{"num_hidden_layers": 9, "n_experts": 64, "experts_per_token": 3, "moe_layers": [2, 3, 4, 5, 6, 7, 8], "router_score": "softmax", "routed_scale": 10.0, "tie_word_embeddings": false, "learning_rate": 0.00282, "beta1": 0.95, "beta2": 0.99, "dataset": "wikipedia_en"}
Below are experts of layer 5 (counted from 0) of a mixture-of-experts language model. Rows are named up (a neuron's input weights, with its number) and show model dimensions 0-223. Each number is 128 + 32 x the weight over its row's rms, rounded and kept within 0 to 255. Numbers have three digits each.
Before each expert's rows: a language model's description of what the expert responds to; "gets" lists some tokens that make up at least twice as much of what it gets as of all text. This comes from a sample of Wikipedia text that the model never trained on. Tokens count by the router's weight.

# expert 63
What it handles: Pipe separators, dashes and spaces in sports result tables and award lists, such as Hard – Challenger, Gold medal – first place, and score cells.
gets: " |", " ", " –", "–", ":", " -"
up2:133164175072147148172142200146075176126100136183107129113195173119128112129155137156120075105096112136156170141164140151189151086115146142175160151104120104065095089127124108198130109099113082129169100165130130146133183130141101142142100150147098074167123153152215148134163129176110095134126150135122133123094116062115088157076109111101151134111118103112143103113116078085118093131146181089115108192113177149143101149151085132108109146159074090141166109115142154110173146145185155118049162161166052179098071127101154148131161119090194126142108143137132099136157143193115149104177162100153132151140095149133125095137143074095157140104125220127078172123131160107196141082113
up3:118109121150089129127076143118119087141201117099132168132152139095138201147121086106118129156096175111129107086125141141138116115127113094159136102107157205105111057126053087118112120140178147085076155111105142194048133146109136133141124142131165120123094117133114097129124151102134185170147060094142189117158167149159172091141110107163165154156102155091127142154094125136055151144109101116161184121103070066130187117102199140108075111172200120098137151162111109107122117128147103079144148086102083109122107139112107089139170187148084123088123180137111082118129121121127097141107093122093137114152102141132103164130074040135084103071157095131185084080049161137156138126077
up4:159099193160095182141148101118137098106177097103114167147116095132111154133132189105163159103121108088100150089147133153113167185114116125186061111048096093132176121151159123127185171108045150107125148062093159127180103155110188136112142096162080124113123106189122135053131117062138142133155142177174142119135150116130119135097063128068145153148093134052094176145074171133127140127144124138161128107106123193047122194118082084088135101127126156158137166082188094137117109137146110075174151127115131187074126113102131225134113159123139152152138123161108062116124114127151133104155158142140119105134125098112107093091110159105169154118055108145142154142133124136102146126138
up5:124142111092109097112104122129128053200184111130127187093193075184150074106144127146139135172154126142138212105073190141140199139198149136189132178133126141105094124106123134106164156110138106119055086123123202081112138114124074122129153110118130120130101096120156152132113069184131160135055143168119100086157162114095104172057057128136069135125188166061109129136111149185082142128111150124170120117124101145131150083130080083113089137145138121107151148136130146126127113127204098119154133119108135108126104156134098160180164090131103180090173134121132089097181159098180121143156115152128132103109125160082157116137121101112139093076081100109082110122134136148161101050138
up6:095142155164149153157121168105123111136115138145165159101128075114158087106121094111153131130125139112138104086130089147113145152129119068146113122126090080140151168085127162155165151170110184097066119075122192136172043154144175137120137134162077115175160126158201142098190114145119097110135126132120130178100125137139117119119100110120117130129093144155102164116064134162150075126105134083088105147146079102122135157114095100136115143198122134168150073091171136083085114158180144105139116090107155108098153185187096148061038080111145157131084131109145160128164107109156159134088062081168127099122028118181099103084175144144160048161108150149182150142121146078081152151145
up7:103134121138160162155120160126118093083099129175185130129122124140117074131137091125128143130166153153135123093097133117121118103088151163096119152161138132122166071144093033087109098152126110095144126144160142153050159101115180104055108106227124106120109047156126133135180159145106121125112052147140179142164109129107158172122137123174145128119129146073142128087132148136112153131099100156132123117132124084101154183121139145119093122150159126113120092174084128106129140114100093144206170069160141105132193152182059110098097141173124147142073204107094099139150149144213143119106194111059142096159103187139114157102160107096177178126112113150126059143129125059098180117098

# expert 39
What it handles: Commas in numbers and place lists, plus state abbreviations and place-name starts after a comma, such as Pittsburgh, PA, 30,319, Manhattan, New, North.
gets: ",", "),", " New", " Man", " United", " North"
up1:082168105155166105146121140145092149149090142144139127136135122124161109136169100202116117151107155085169161157175148071187146126110154119114142141136153134178139106116130207117179083104141118089095141127099104163113161094137114161137128088092134099119147109171108201147175106195132156201136125125159082142184083125101139137175157171138106145092140202116143059123165129183106087076059105106111133147191182088115128123105111198111124179122146128147177070092145169130109129135140178135158108136132155097153153134144139133131191141113127041121132094127146150189153125098139104124106167086116159118137119141123122071160088046166144188106139152075098133104160068108077175091119
up2:130155172155168162171091157162184160164074118173125117087082190112112098142096152131109076073139107123195129194145104179191068144139138165142157108078181148177202142067120129139124141095162044113120074143117130092106120106102115111157111142098114076147111067137110129146136131129195149095162130117186162107106163080134170184118101140076146099136131131157151150118095095132130086076057142108137075137147167087092102105108133119086088108096106122137141138123119057150163070125096162146130136106139085138073096145125154162096115098158140146171146161131103135071141114179079092115162112150181174168205154139108185170123126104121108108146134134161128124133163153158146103128117
up3:168152162140153138148131109130129162107149143094157113133150096110113140104205142102163105059130135121173150198140138161090185177052128149088112135146170151166152148170127122078205095160147118197108167123131131135102088102102187089162128129124155071141148186123140162110143086122146162167139147118139119089121104095122159222133099089117108156163110140103114159099151113149163154076181172163114137118126093150057110143090115140129103129169149126204146189161147116127129091040101157146083185125097147136089116140150188167119135112138107112125108136127139140150161126196138105103085126161149150156211066156113091166084112096170100187104104150145168147096136111088143093174115
up4:106146156106152168087126165119181147130109145118111126119156140141135121140128086080176157100128125105176144116116175070115102109133145145119144159156144089179132127144109125179177171148222153148130092181194155111126094134106134114126144181132080129138126114107127134124176133148161133036125114109133145116140141208111101152144118141127146177110145149125165122116147138123142087161105086172115172149133091168150136089141185117069140153089170120173081132100077065132150108102152175129153069128093188039153144143153128063132150050053192101129170118126076109167170121119152134143061102157178136156121143157100081172138096121078111098143115130116106077130057155123087086104065
up5:107133162096120203165074151155089148161175160127097121127063099153103106155075094135141096112153132147088065150128054122120074134171115156056128128115116121098160116106150134096124152136167092126142045149108058192090212132110138173046084148145191134076131167110114055129114157088164127154149149122159112146099169123067107128126143097116116134181161072073126125187171135158155165045098123137161081115132169156089150154113132134127136181149167101127136193140109110120155125084151137141105079124150116175191122134130140162130125128096081153158149116104162134087111164117065101106144117110135155149079126106132132136120121151096102103123151129126082158092130057135161127108169
up6:095107097153103133075138134182140143154168163098081146133147150101164169110114105147076131120075163101134149126149130130190166134118094159128191131127156112174141116135103126154154108116104151125141155112148153130108146071092095089146108096203158125090174080189183091140128125182071138140161102177149144130135111141146111191127104122114104120135140169138134062157165114156233169116133157129138130132145149184167149125152144166083108113108046113160173131113156132092080156184145137154097110133146214111100120140115158060164087171107157117128141112085163192174138121070122154092074167143060154129106140112136081097098103115123145146117139094071154140165171092095089155040131

# expert 3
What it handles: Single capital letters or first pieces beginning organization, company and person names, such as L in Lynch, Limited, Ltd, and words like Association, Society, Institute.
gets: " L", " M", " T", " l", " H", " R"
up0:152116151191088169118137127095212129111199146111192127142144131172104165104093131193118139089110110118107158140140145129098193174073116078119092182220136103151149108054109135138095106195107082110100133130131104137095144150135186178124116134092142133170144131111121170120178102178096184128133146154151067129097108152167128141134120139145138127120165081187181155182129122156155077097091091113112087162112082191155094088142114091154147128151102091130167111126155075118137098070139132104071135100151112056153132182168159134137120110070119145150109084148080107098111102157079143141089056116096143129146108167129148159124184198126116127125124126111130109161063114093122154127142
up1:113160160167110100074130127084104124181142158122140188129086118133132095100111120137089143095156113136157125179067160153228118136111122158141124124075146115123103175148178143100064140125120113193212082148119070094068093130097137070130127085114110132090094160114079160148065152141139093158087143099153149046177114152176178132100079187149102127109143144152112140136113134091154175116118155155130169119183136104143066134102124163137149126100137138164162065138141100125170151088130187107155163160179158088130145107091153155129136175126158101106142163129093092121154141145138159132150195108171119193094127102085101170120132075135143151152048109076169142098132177090126100137145
up2:123075153125155134108109170128123098151151195110123141103083127181165128114106079188082142128180197136171114165138145153159101056162082149155167129132200109138173153118124114123157166111222165139182125120159119220167157098140141115101112128173130112157145080161127081185093164125154118117073180169153144104145161087092119125081127143097145153118117109123140066127117141119076129109114172124134126110151121105139080146121129177074133177140149093108117095095081158143153102168142080072134175166081171148125123065118096109134087117141137128186107134086132155107151081111119117116145158125191095144153168099093095102155099088057193090109105139150079101124153122088144063153143
up3:109113095120135085133112132145114165191152121133111111148131091138102137131163125152109129120109150168160095183049114120155100119108055136093154105111154129036136142164136087024125146165124120132108202163138070119102134076132093153146161121107177102074109117164072175079067096108118093157117115101146135162191118065118145174126163148097122107156095041121133098128107123126142107080134080170105154146175149134129156138133124161089151089145130135162178077142173117112151130113090114116180115102096092184162158153121143130151143188175154127163048096166143133109111134171098125137116137111145061154112143087109119164166110097137142178077119213125183178101099133099093118140148
up4:107014151070159136135137139064113120098104126093111060182042169086125126182049149128109120089132139135108173125090133132111090157121120160135106146142111136100068142117134128155109161100120151158140109188097086058118110032140155111089144102130095146130140156184109150156143121167132084106113118167173144109146114128170154161107159097102071147075106217113112115106144115144157163147113113149130160101156106132137135090137116108108125158098136140100144188128133139130140140114095102140096117173189120127212114127123159116164118088125170134156113128138104084135109143131179107182089120138153097101165171155111139163161112141212070037144161126136122166142102177162133111087182
up5:099197188156098134143134065127149147108092080174141127149166137149175139160100110093168194126151092172099192124191104070158119160075139101115134146089148165154092139096138200135125054136080070115137126158132117105082082130141142133123152125122130103078132148163144114119159094151132161170204149129102101082104075130177137126116105157166168088098142153156136126132152143143117077115051183182133106139160137127133095111106113148148196155153110097123180143130216129098135206100091167160132160190100146154106179104146126119103170123143092124150174135123129118080187120127096187105118118148137133174135102108098066084129081161130105116123102143194151183115148149122096138103131

# expert 18
What it handles: Word endings and whole words completing a noun or verb in prose, often plurals or participles, like -s, -ed, seasons, games, based, served.
gets: "s", "es", "ed", "ies", "ions", "ations"
up1:108113079121160124146114214112141063068097161125147119059107110103100112180129116084092149107085121142086152123121160100151135135098194098117136146122104153157144082056088104147113098134193114189058105160125137149155154148144121164151091162068136120166138153115122121130101143104108119160168139100085135113150081094136104152099126168165118125157156143149173071121093164168143094120138104132072139154164123134108110140149176138105150147149193122063153097139075180151117125160152126089124110150078162099120076190123135103168128124134077142117129083120131087126141132091151159137156148096105093120050046138156113071131101122125056061138141136147055100048169115075128076160125
up2:073159103155087113176148114121134114120112102077205119136138192133123140108129160096109152122124127076121132181106146082125163163157095110109144160154098053110199134118099104143149055107141113121191192096096107079175122133191159129098113113102146140142101150154137129164121181090124153119160164145132075144089169127148152133139146084157062076138105122150078117170154086112109136163133191132127126067155133150165079185117113145096148098147127127109142133101154120133144120150119110103093129084100130127154085121132127096209134163097158126073142100119124187117097089080127138123132169180108158181121073140163211116196155138101157109170070119162141120170118032157132075133079
up3:127156141078131097162100112177090117110136149131089183115162100105093162158148049153159116160138094119102072164151075094149148106171031130174082108112128151129070163166136145142102139095115093140092116134123093140164108148131126144114066181173167161127106156110113119168148158159151097094163189110065133123077152087095130146140123085129152091146117125172114178160171106115130138189146137142145125159176131098174095079090110119080081152213183161157106111130128169099191154182100122101097184133199069157149133109149150136098133114099104099102113117136109170093130127164108141086129164154116152152109100143125179091068153138201119121100181105177129123161114113106071087109158
up4:059074129081110062152153160130162077087148116145085113116123127124185164150144115083138109123170140181170126088152179148117097091079175150131190175151099068139141150119133137162146127139149130065106113108178163088134064161123109174163127173126097096140162167120065134145141102073160093176116155162138151095112154158094100169156066110105123102083178120166143145083158156136114140148066112110161139111124146156124180124145119122141153202140149103182141117158146146106064129124139138116122126140114208108123166137146100198095086139070067121095116089077149171152142093125134130078156165130110142120169130151124169091136087115085119125069111140158136059142149041148137167097140
up5:155112119091141120136149125113136152138175102070133174131162098099139088115093169090050109152143178181088078160088106165157117204116156113137194188085073124168180100130080166099117110114141152177120118096119120135172136191070099150144165109057115097138084163190145093121069105106126138123116147136126065061151105063110106132080093093155121163128191101094150147100067123167172142094115146156130134113141158114132171102158158179113167163137056099130077099152149161089096132143136092133114145171137143153150134161135133111170119079136133144120113146120116156143142155141110093145109091104095107115110086133096146111110106150132137150085134198049115171144101203155175172110163
up6:136107141128125064113145125147075075119140111140107164108137105202074097183135123176175093188126178101142139131079156109118165100100156065104106113102159115118118132091114136083135093140140193150151121067166123141095103172111150178126116077110167149201180119146118135111051134147133098108153123176113137142135087138130151178125122126108152157130166167155197205158098180155096077162132066109077112192121145064120133142108145124097149137168150130128162092115161167117164149124127105111150158132095168077119106100021094179145181117134180159098163099170142130089165125073153109139055118158192143156171129130133122115129129117146125135093122126114102096115173090140131149132195

# expert 35
What it handles: Suffixes and verbs like -ed, -ing, -ment, response, due, moved, attempt, usually followed by to, by, in or with.
gets: "ed", "ing", "ated", "ation", " due", "ted"
up0:190181103095088132128162148147119121123080134056156109132211173139154072165116160173109206046160112104180150081142142146127113134099117144099147101098122160141100056100208147181065129086089099111137138078138211111101139141090152131105103111136123129153108139106153172158105133111092114186102145076137113088114083149108085151104158131140131081117120168054131142091134110145111134112107111112137115106199081130111114141157101049131114096076126139175110056141162155137137119132133111171165152138178115172129104136118102143086078120101107139104096195112107168105101124135138151167111126107150091157126119125165171110166084167147151143140075176045117146131136136148114090125178
up1:145109137187124165124101126139161096178147094153164106120120194099139153087148143091154094090096137141212124134127176149085153060175101146085180115138129124090142072104098154114150178145159111083171171125122120148110120147169113169133128114119109122157074104099129098088146112016188143147116113141144173120109095168088104143112151114146121104131126084131111195154144130144174147109147109117136121111118196060181135129155189164072134112174163069211165118152130175102105088166164137109091092054091170086167158140139076158089133086106186184158126150108085141103080103176132177110164151151107175150125107138187177133149136124128147123164145137119136144144132110144088110143122
up2:158107172169188100130159110123151158090063117165152101119116102144162189167166171153121131135111156163191154119140082164108076090127093113176153144159109138136087120122067144098120096135102160156157130145144170083151172110094102051134181142153111134096157089158140051157133131104115126177115125147184119121113118140197147140125102165138123153155141059124140035135128123127135105112168148130111120138161159098131126112154105109129198137139140100127116101035127136118075120108092112118168098194134146152123134121152095077145179123116119168127082097096047119094131099138157201141126137085121204112116117150099172147129109121127093124148231137076186130124134145118132167180065
up3:129113108130152127170169102143122183093127141209124164116128081093167087101094130111202172099145144164132105207167140100163057088165133172099173073107174156167106126176104137114171128149202148138103124046120140119149157075181166171132095127131147158093151156070116163126152130095157097098099109116089152128078091114085108104101142162164151189107063101114106068137104094137170094154124117099157080141129083107109100100147146184120172116131100097079163152195149112071108136120155151143128135133166094130146160140052103120038149111163145117085166166107080127150136126147161131100137111077126176088156109123163142121113126123131131117153125136053125133152117123122119060134148
up4:140149172118070125109145141100154108129159043140127133080107141126119128145074133149125177134141135172128103148123134136168095206128159142133160191112109178129120125134127157143180090081162131116135118049150107126128130116092172140147112138089123049142151096095113177097137141138095119133106142142180148143155171075154181139120175176157132111178170075108189060128122112074167134151160103099106107193179143118185126079157159080107137082081114124102153098126140122116181113119160148189126124141169136107143147149066112152149066112073122111055027132117120106091153151085079086135129138123113146145157093079136164158135141155105154169095085167153166194129111114145131157059133
up5:133143090164183175096086162120119131143111072096155151131111142183162118110107127151099142119148097133136095166144181142135139061107143105137112135077097187118150125112081135103117167163080124126077116143060107109150145153208144154110160134104104092156099177089150144130136166166101115154114114131158126145122120145093088121161065103079084153113179128091073098165088116122129176137173149130169087099168102153081154099130088159119164120060174109182197083181129131195141177169095056178115128123159149130133101144147161069100128112163127095147138129191122147137071191036112107123169134113103066061140146206166120120114143140129147148121102149135102090133155085110139113119127

# expert 4
What it handles: Capital letters or short capitalized pieces opening proper names of people, teams and places, such as B in Bovell, F in Finn, De.
gets: " B", " F", " I", " W", " N", " S"
up2:125105168146109145132135159087129187078067162119127093103124058083129109134123198154159142103134084156140131128197078110170134114150138164181131118134122115095145086118122156188180109122082098153090199163167180181145109171156112115090034135116085177177167049088149130112144140144147092082176140148172143154120146135096104138149133146157137127156162195125096094143121124124176120082095112084128115112090145162161132127101112081143098083122146144096110167109098152104098143142103103102135117152168164094132118174098135113036099107121127078123158147084142158161145145114076128086120061185157123134113070134147096081091091116172106123190141162087140121131110143160110168069092
up3:111101122138139169116160161152100118115122061150156171094149094105085071194119109127130113116113136124130101162145104140125072096080136107128129123062091130123061089127100121114121090101104108188077098129132156142107183178136094129122144100116123168131110108182123144173168124102091091079155104167130189175074151066076116127177099118111147102110131113107077115148111107086148090126160133137131078132138099159134211153108189114188106099114133096109166142114136136120122139180118167105110118058118187138117072096122073083046130122110062119191088171096124218163129142082092116124167100210143141084154114114167138139119148112102141142104100185166102128106176114154128170095132
up4:075082106105125134134136147177088070111131177128078157180125111109126109174087118174185117080130106119134103150141138187180097129190116104119142126102134092115125098106132164107109116097178131117119104149151198147114118149050086102137128135093098152155194044158151106137068145111149078190099145135115173163160126135109168140109119188108143174182117142126109095133148132128090081161126095140176092105167102122150134114083138158169163131119166142129065136100068154116148134105138124164181171109136218090178103129041109143078162079169119074117128130125130174202107161114165142160101188118102113144149102126131119099143079114100165137196143168123138173101131131111094164131161
up5:082209149117115101104130142150097126148129177142086127133204135154144144117175135142077131140119159138185123065118150184130118110094137127097184163186115086101192099053112174166103166146150153127153072136182107087155125144132165133107181191120120097184132103114116131105114179108130097066104157099094146111127130142164115177119176119112172131090162114094125140098128139102087122117119133110087204105087122101129109148128114083128113132143087165123169154094094173101169123091104096157065150194152179111103082148113109130161055120174165101119068112111155057108115155124150138143197063083134159127078077104098139154115097138135136163186108123135118069123085141174112134160122
up6:160145135160175129150142118139107152139150127189115166158113126118114157087146105123129110131119102170159116137102156096118106118168114160122148126101131188121123033137123133091105131071115057151124182094130095177152151153153089145148132123090138190092160141123125146159152176135137112099138085030159154183077176136090156189133165120120147145126096157156182083187099095097143160107136101118150072081166103167119122134116109151135093089074042118190115121080153086144117108166161102142168099129151112159095083132128196084142122175088167075144058121124137097134111114097118134152090137120111050084133140045164121116127153105185124114127132143162100200165159144134150082124178
up7:132105127189099148124077207166103188103116101157156117132156102124168151120093158124122105169105139154087135155197104121110092093192094095108159155033116128076157135114145113086183105104079176133149152100149176113151147086087129108114120067095145171149138091146104071110114089077077142144169103123132136151152128092112105179133122120113141163079139166141075144108115075091109074167151160103119094135163145102099116122106105177112177105226153107090125017145096151094099150103108107133157156106150148156143174142139114107137135111092082104103122143219098131117105102140135155105153116094127095136134096176146143144105132171139134194133164165140101102144140126161097104208113

# expert 1
What it handles: Spaces, opening parentheses, table pipes and heading equals signs, mostly just before a year or date, e.g. (2009, March 28, 1967, ===.
gets: " ", " (", "|", " \"", "===", "–"
up1:120127150122104146144115186141094110154102132165089118184129179118123047090060083139119162191179115153189141139149122164079158119150094104193116119152140100143098102104112128109178127180142104050193141102123158099181088158125098134131128144129098193148107125061159093126092092099140090088131110119153165184142135115085137129092101118118064205087122099099098144169151157148090134199068150123175077121113112109095150070167156133153077103145131147092161119163183107113151134103142082071110101171124071115146129133087127139156092081137173118157147127084107132155120104131126162177107141187115107132178124139138147124153105186137109080108193144092171079115132130150108130133074
up2:119087134139154146172094127165120132128128136182086113162104106097201185180133149097186084151158155150178134129164099128129156132114129085106128151126136173108135067120066151070115132120070116086113147074092134070150127106119111179134137143126127171167128121085141134116118062135157107142144162163151139141109060071134136086059123117071162073182135092128130175122121100096089142068123118122150106149131121166080149091158115152117138139181132157119138188178152087135125124040072119077120127156164148125075138168215181196061109092097162113136177099142145159137117127121114125086107087092074141171157107108172138101123113156172149114105193115158150114173106102128130175144149
up3:117156096122100136136110059143133119121168127144104169132071080146139133165129094134162143092110097136060172177178099069155140140087120141100056042124119108111094252075085131135113165089150122166155107067103121094079128109129107113124112158190096148059192116175119119117125149170149123120186097141114150160120131098139160090159194092178181091088106119134145073176158163107122158144142100159136066101163133093120123174142157133114156157100189114100136122118058140141157115161105116117124124107185174137114139127227098120093086105160150162124147104115132154123125140146140120109186103169094160138102152104143170110135125131109089172091128163113157110146109145083150090153127
up4:120140148091186130112044153143133130093101121163112131070074197140193182176186153154161163124168198055101127164179158130173083107070148166143167094120078101147097196119083100107128097146128138163170101160139160085128155141134038096119166138126144144123101144080125114166112135132138157153131152159124142118165105108133131117097160171131150151160129132092124129149135150140151136060065125138082157173111093118053128128114077141120176183196112147208109155150068156120113137169169118167166148174101129145140095154135117138114140140141089129137117114152148150088137122159082154122175136110097168182090102073121085133092141111102124153096132144111119147150086072134156145198119
up5:102141139172177126145143127118135119100164114081190185131053190169113099097125149135141107067105102154124141148100108094139075167128112089115106106119156088106101125095140135126086126137158115138154054108092142122139062169164132185094127109147163160043117122090183134057120156125133083112175187161150107162081146175047107165135100146082142099076103188122086086159190122127120150165116118105107126104152086132072162126116094121103110096121125159153146179080125110124178099085133121092109182124129111152161104120129074106115072123117097142030148119151158129144224105069094150117077131159147089115113121146099136160131144096129145131159121125126160081072134107169150126129160
up6:123145116098040113110110172150104094155137115112113147104170133099087139095080101159113133129139062143173147166157160161118147128109122101174136148183114091141101069151148146148168090149095116111111141157131165090094168179123098121124178115132106148151141158134068110127086132106159142118127128116119131147123198074067108113162142170123146091136092145149099116095151164123071091171135146130174110112128142148080077107081147127123119174107103112128160210156208037136141166167179118120107084119108093145126107105116169185199115100061092172165168109096160084122152092115155171110123166140142113109118158163088094111117147167115057107135198142129069100069216121117110116111100

# expert 2
What it handles: Final suffix pieces completing abstract nouns in institutional or academic names and titles, such as -ulture, -elopment, -ection, -anding.
gets: "ation", "ing", "s", "ology", "ity", "ion"
up0:124088124096120130083085149106125113103057134098124125101172086143139114138101124108127120145128187133154101133124113142102095123090169105166144183157174083082158158144089124082110109135145189160118108139105117089091150164125081165167172161151139170173166147131158174101109098112182157157076127180160174087154096146115139167162075129100068141124197098172134116073145103146110078148134072138188184094112200141082191105171118082079149141123170126142125144163090144141154135090136120170110100176070153067129108164134118166099155135170127125139181099058092163062143150100124135102095124133126164160167163149126165165122110167121107078179106130128165121200147082124143181095104
up1:156110111070091199082109199134108093101135160198169192060176093143132113131087158110183144112101141120138069118164132121133140160143200114141112115150106104137169120094207113072113142122118086125105099091139201129112097073130160153088131215156101144108214117083171161134159139144106127130163109106161112145093138124112108184063142100149133103127106149091150103084155134114143137136123125084165100105129107151089109138164123114152114124117113124112126110133110100131116123161159108154080127118167189087121136152070115118121084122112112101116147173073155138170163083106131121150075157127104125089157086168151193115114162159225153135166127175099133105096178127168160161102056
up2:129186124102107159188135088107129171112136127140094124145162094144130147098144157072189094095134127105119126139127153099098125156145188165141121118137165116149092096164106094150135116081107088215101133134072085135167193111086130114150173189174159137075189157154082108122106110177133152093072126126131127144124114142104178129086121110083130139152246056126143134098120136124121143060138105103134117190174123150089074097092127136142147147115096144146131153086098140115114068084128163094134094171136147138095166123133143109130089119114102086174157145117136172154121146064141076119057168169151143145108133092104124161150073057144061169089116167166168145135108120063152167130105
up3:099161112087085146126043103129140125134186158117127125112172112138130076145148130108174116151163108115050110103121075086166138146109112108145122141158097174102111125111152181128103114156078131139131192101096093110144157104139129100145141073124184148129057090166094163135107148187116125142188117079146121156140127152152089168143155122174115142095092094145103132106139157137138125176063165129134034110178178198094120119155146113173169134127140108086090130107132106133087169192154129168143153069133123118136124146147139178084145158105103072149157144069114165152097108103102188052102108079172064159132093165134189095168155143133146138162148100129083151140143094071084100184112
up4:142124146127182113154128143138179081061148089131146100177124146153179072122094206155166108152103167107162144142101097133122119141126118163139161151125061173157094139105168206097152057138137085130146160150101109154120101074176128133183176098174099145129116136179134149141200153137113150163102126164120150106178127129111134175117096118133067180129183104160133089105139135094118128144161101162147133116207093100107137121105125161179143174095144138100182126114140135125148049087150117110109144105096117124130205159159137161131069172134110139170114123109130108087140105161170134116168155105152158113178120127096156161224117107127110152115064220117068132159145127093157099179107
up5:147188132073153095090097094058128163120173114126082115106085119126128146081205157094103114183087146077055079167069098136201129195092106126064186054131131144121156121156108118169132167121116130095090094087169129126115126120117132107125141087096150095060152135156081112133143101198144155107097148177147133145125160168168155143145190132090158125133159084122132124122123184164175134120128122153139151172157129153078112109135150121118163112105101185122141114134167131120107151166122110192157113103142195143138050088133104098149166114118118135147150105176083138152107139074131150138091089107152080099080159110166123168177143138134139147099152117151156160159101160179209114168152